Weights of a small mixture-of-experts language model, trained from scratch on English Wikipedia: vocabulary 8192, 18M parameters.
Below are experts of layer 4 (counted from 0) of a mixture-of-experts language model. Rows are named router (the router's row for the expert), gate (a neuron's input weights, with its number), up (a neuron's input weights, with its number), down (a neuron's output weights, with its number) and show model dimensions 0-127. Each number is 128 + 32 x the weight over its row's rms, rounded and kept within 0 to 255. Numbers have three digits each.
After each expert's rows: "comes before" lists some tokens at least twice as common just after its tokens as in all text; "mostly gets" lists some tokens that are sent to it at least half of the time. This comes from a sample of Wikipedia text that the model never trained on. Tokens count by the router's weight.

# expert 5
router:210122126119132141121148060096142112114088120184091111140134187167139165106089172096116122152179169126139106166109093078110123080151151098126112128173105115090063151174120152121140178134135115114176158096145130174095092159121124134113137155218116076140110111169124158146139218137165141083209138109118111153175113149125164120103092123079092117155125086070122109141131134181139134161084
gate64:115146137114182175106126125152125142166132101194162114208137136112140104124116135113111101151113176098157141139172056126116138147092059131158130108111075139124152069136117105071127099109140195061096174143144092102178156114150102142015136134102128144116146070137116127086132121127155137138134141138119147135102169081077083128107123159166137151160151207162096119138092123113082139192177
up64:155093125126144178109083124162151141126145141235133141210117096090156113062093110113120084133165144110144113127153080151086147146094084174155125080128101147103164094102107124101143150068127186077078155122102086144131153120164147098039129132094090131125123079106065130067131155138154121088150124156140102127110157060070115160137116156179118122133114194171113119127110139110106112150147
down64:188156163123149147181137176135118119128149165158154117187144145097067159049201169166177094115049156133138087081093106150124118131116144165147115093130159074124133166096148043173100165105138144070123113133131097090132136137103105069131096156156152106101111104107095101127094109144157129169155130143102099110121081123103122187161098079102132194153084145129163136122130157096114172169156
comes before: "\n", "  ", " 1", " 0", "=", " 2"
mostly gets: " El", "See", " Alex", " Dan", " Er", " Lar"

# expert 10
router:122152092147076124149085156167115114141125161128118131154170155160108120162113140199117142050114085157054102156088102148155124187082122145125076116113137140162171150120113166102105138078150119133101102130160132125110159059134075129114108083172137164103088158028132117101147143120148156155128144137124153194141123135147044139125088190069180145162121063101157143133136104173137148108144
gate9:129123119112097116124101143168136111154087140194137163203178148040172117156149103045116117111144127095061074125101081142121134109075098160116117192060103113099158117150199114122113141128129094107127146108092134121185068174127102100130123138150129166108129149095134098134125078138122120154114119075127118131149106160105118127133129040149136167091134110158184137086136132162216111150108
up9:158133133184102137120122144169140092120102122177149157116148147069167096095146124048133098140145124124082078120096065198149113102139068112117079173087080074169143115123194085141127163105139113071131145117085105102180101193153058134087120153109119176122124151093130137094131102086106143128152138088143212105129123158141135124110134077172137195102119132170163132094149110118157154156127
down9:165117187105184108159155219032117125171154074136146127111139149143130110099082080116031126089105145175088105147081121102081119143163084146156132166120145092164204130142163149152116080161132125144115099075148154146171126147157127047118124110187132106117147146098163133131147166140105098105156189192179107154111141133113145133134116126093132143107147125120163130104121120152122120100083
comes before: " of", ",", ":", ".", " and", "\n"
mostly gets: " University", " School", " Party", " family", " State", " Kingdom"

# expert 1
router:139114153154126163125150142094114147171140090158036039201123112080097120099182106071138064098101098120152132116164100112202124181166172175146103100183123105149174126077101116131144107183139079144139102097164110169137086171113121064086086163080100127082159081132140127171131120124142112173166108126139153146067137141130109119107120094143147115153133132122108130113092148138156163166136
gate17:137122136175113150176159095116157145115112077135170067144113117136110127042101108128168135099113169082150125142121083122164144097151152159158122121135111138148153139050119108145155136091092069137146161131102146122168122166125101133044130095080161144146039134081092115095132153096096092151140190091172148131145104122099107126186109139201178115130086138076130162086149168177073134118091
up17:114122145167071129155140132121131135102148101141138118135165123189105131073121120100122169086133156100177062118158095111151149080183178128094112098151151098136115163099081106095158109143131113130146173119099181137150097150130142135079155070146126125158047124116125139110057108117071055115110172085111140141125095077129120118212147123197130084138089132083166149061058141167118105119109
down17:091115145164074142141119202118094091113105116100171113106154093110152080174153096049155176117104169137115085072148138057120143114124136075098149181099120106103141129121167129115168108170166133158094140133103145137154119134114076169085128061088135120134100139141148084143098101170179133135122157086124102166210096101070147120165156108135097079121129088175165197126086109110153114111090
comes before: "e", "y", "ed", "ing", "s", "er"
mostly gets: "rib", " final", "ert", "ll", "ript", " Final"

# expert 6
router:141076121192066166152157147156155142148165119149145167082097120150145247042137118168118106164082197137149157133128145103086163161176108153127172136139086124136120153144088101149084088094162103106098164183153189104158143133137147097115125084135128200103131138123120142120099151096112145122104157118096107106145122146140106138115170108135067174078115128077166098145144161120091131108078
gate17:112110083205099149152117134113153145044115130141093059129138100128123101107082145138094173086092175177125181115115122117110192117133149157125141144149075107145139143155139121143079133151113156117123102235148162145181159086113131086117145081179116175117108066137093115146064151142136149154181100167139128133064159124123134110145115119095091097147129213115109115157108075114137106166096
up17:109071100131119137143130138136083205110081090111134159163136119130166078094113159136154171082140169178138150163147131107081230124132174128141176112100131084148137167115147158065122104177113182164116114145152181068164134101105063088115143165131110207123140120116116140151119137110134215142155081155173128113128192100133106159133125114109087129088114172131126153141121112116133109172075
down17:103078061169113093136100111159132135073145184146179081139138129113082182130116110098152135154024111104119138181171173106106072131138173123082156130098095126114193172140139170087175129105131103116127147107154108105142126116159105126101096084189127098110056199094150092157098110145123138130115112072149148133181127164142154078127113095106114163120148157104123068106186124144128137159158
comes before: " to", " in", " by", " the", " on", " as"
mostly gets: " used", " became", " released", " made", " use", " found"

# expert 2
router:109130135135118105136125172137128166154141132097163072124133059089115069144126079131109182117137137112123157140142131147111128110138116066076138166065148109199122098131101164142117133084128127074114093123149116087131149154197125097148115162070084105155136172180112113064164106179103105152127131135173134118115104135084146150183180137117115104148195112083176123117208161116139138224172
gate70:109129111153141111086074103109172145195124189179153198092151129136137124159101145173183143090166129091134129094083131134159136129098134158076146080138104148074127080064126200127124127137124077102062137110139114137165100147183097122101059116105157184109135192160134138156102123110149176134104110169151116134157088145099124189145136084127169114162141091109110126121204154173156105107103
up70:037144140199139116079099137126163165137118176129116157091133137104102118168112108152189085086160091139132166081079123110209125103082134086095156084148116158088061104137124181087117102203115131131135135132104125184139090115137136147102085097127137123117120130159101123125105126071141153174138126140161174166167046144100133134137140119082117087086144125122163128105158129178160122208109
down70:129131133141179163147129124163201127128115171108131156113144127118164152127175139102143101157116242127142154153186108110147113132125134097146105140073193127094134159143127153174116087196112095183167107178129121139094111164142155054152095148159103118096152077097149190112179106143123110171138166125050149098106138152136093136176153138125107137162156146151188175115143096156115136111205
comes before: "-", "|", "=", "The", "In", "On"
mostly gets: "\n", "  ", " two", " all", "\n ", " three"

# expert 11
router:131167095120076169137069097196193081125122164148162121110079147149110088146150117135167113156132152098144121059150164142122140167145145099088168153140111140186170084103134119140147115179061132111153126128135086164096108102137167155127125111113152109134109143196160204137116087113148125081123121091089114100185136069076103020109131139125116127143112186138135084121160094131091085136110
gate23:137153128124152196135117140197124099085114119136096109059160091138119037109066117137202129174100180106138172067129124105120127167141115140082130066148170132159069122193137167084092110137113127181158091140098155130083124072143142076097105152134080154160117132144126128128154155142176132138084097129134132150110123173092146108125138162130130031167138102146138163171131134136112174125158
up23:183162142066084134214108131165138148181089086073137093150115130119094123154091132192134103142154117121101103090129192122126133163162135103101134094137104128169158140127104130059128091102068167116090207104105089120157097120131159092115163159149097150112105106155089087128145096128160088127187142113087169130110157171087098136135151126127148111151171165131106157150164053047159097128122
down23:107177107184114096134110122132168107154154159093141174118120108152067064145117109083159109093146097159121137142156172205105108119139169109196144207166119139110111108066148133162095162108126127118138053221164077160161071162171125117137132159154168145114152140147155113079138121102157174085100082136124138202175149155099150123152156098122092159112162111127146123148171146144119142153125
comes before: " |", ")", "–", ",", ".", "0"
mostly gets: "18", "9", " 26", " 25", " 16", " 18"

# expert 7
router:052115145164139083135080129119125102114083071102092192171150077125146080124175173103120180085167163128127166152122111169084078122105092153157165098131137136106182145083146140078118106162097102153147114142062126174159119127158095168140148140156107151141162133110101130157172134108095117044111086133071153127105096120138151065112099119176123123178101111172126144155095139134177107196162
gate25:165156100121175115159122135185091138167135106106177116152143139140172117099147178124129146182117141156165127122103129144078159166144129133151064062151141168174134131130101131096119098145114142097081111150146161142147172164112101102089061133143143176125122088175084136138140142175185092151175120121187194148147135127077163144129105047151100075102133115167196183067116190127117142159157
up25:117178131129153174136133117146094123162113115117140116165143104127169146079167176134118142211094128152160133150147083120101160110128122154120113038182137169154116145145113112123110120186183150092108059175121146121110133171127135086090083130137139121137064122169126141118103143158194083153151126129167160136142053136147186107150077089151139156072142100178200147136142183144095145174189
down25:082147122130124073096064092141144123134061057079077089124145104104140090083164134166126116156117078110153166145114138150119149135156144119158179125124165099104146108114103170156133155135150076166151112079055114098177134163125137144109183101112084081159141136127149154162103133193070220135130158092106076130128082151176173098140119103118131128158115172143138072103098130165088112173113
comes before: " the", " he", " was", " a", " is", "\n\n"
mostly gets: " that", " which", " and", " not", " this", " but"

# expert 4
router:160139172123088122135053101106108123144144158122187104120146169077115130125126103094163127169126126185106078121108111149121136108174208177134085127153141127092127107137179126101120158101142145157118116183129086103137099107132151159135146135108178132128144111139091104157111078141095131195083090135190114143139136102103130163121191120151150153118132140244058059088068108126128146061145
gate25:128061181188104117106091129171095132183150111108136137116115132024131130117188074110109152141165145102159113080093121154116189113113124165129126133143141147146163181140061072122138109117095109120134140123149115166119035105161086126088129156119174135091116132122170115116130070135100128130060143183113188108134087116130111135111149110170053091103102111074139155115096085162120121157162
up25:185102155230121138133118088114124122152172132160155133118154119067079119094179143123146116124202152228094154145090072138205142123170160179145119164101148134151164202147094104136103146134124104140138102187175115082132165110163141171178115147140149159118133141076136163115107148150125106145132146111085151151089142146117133144113107130132098093082132164088169168152141116122151105138201
down25:153118136177142114167103150111170106142149143162185086106129151140130087094109171114170159104139055178129093132170209186080141089168180141098168110114121163098147088145154086140193086136158164141164143111168112170118064167116096185177116106120129100102022148116046093131127129115141142109128109155143143160102069082117151177134130129119124122126105126118171141126117139154145108115123
comes before: " the", " a", " first", " his", " their", " an"
mostly gets: " the", " their", " from", " for", " against", " in"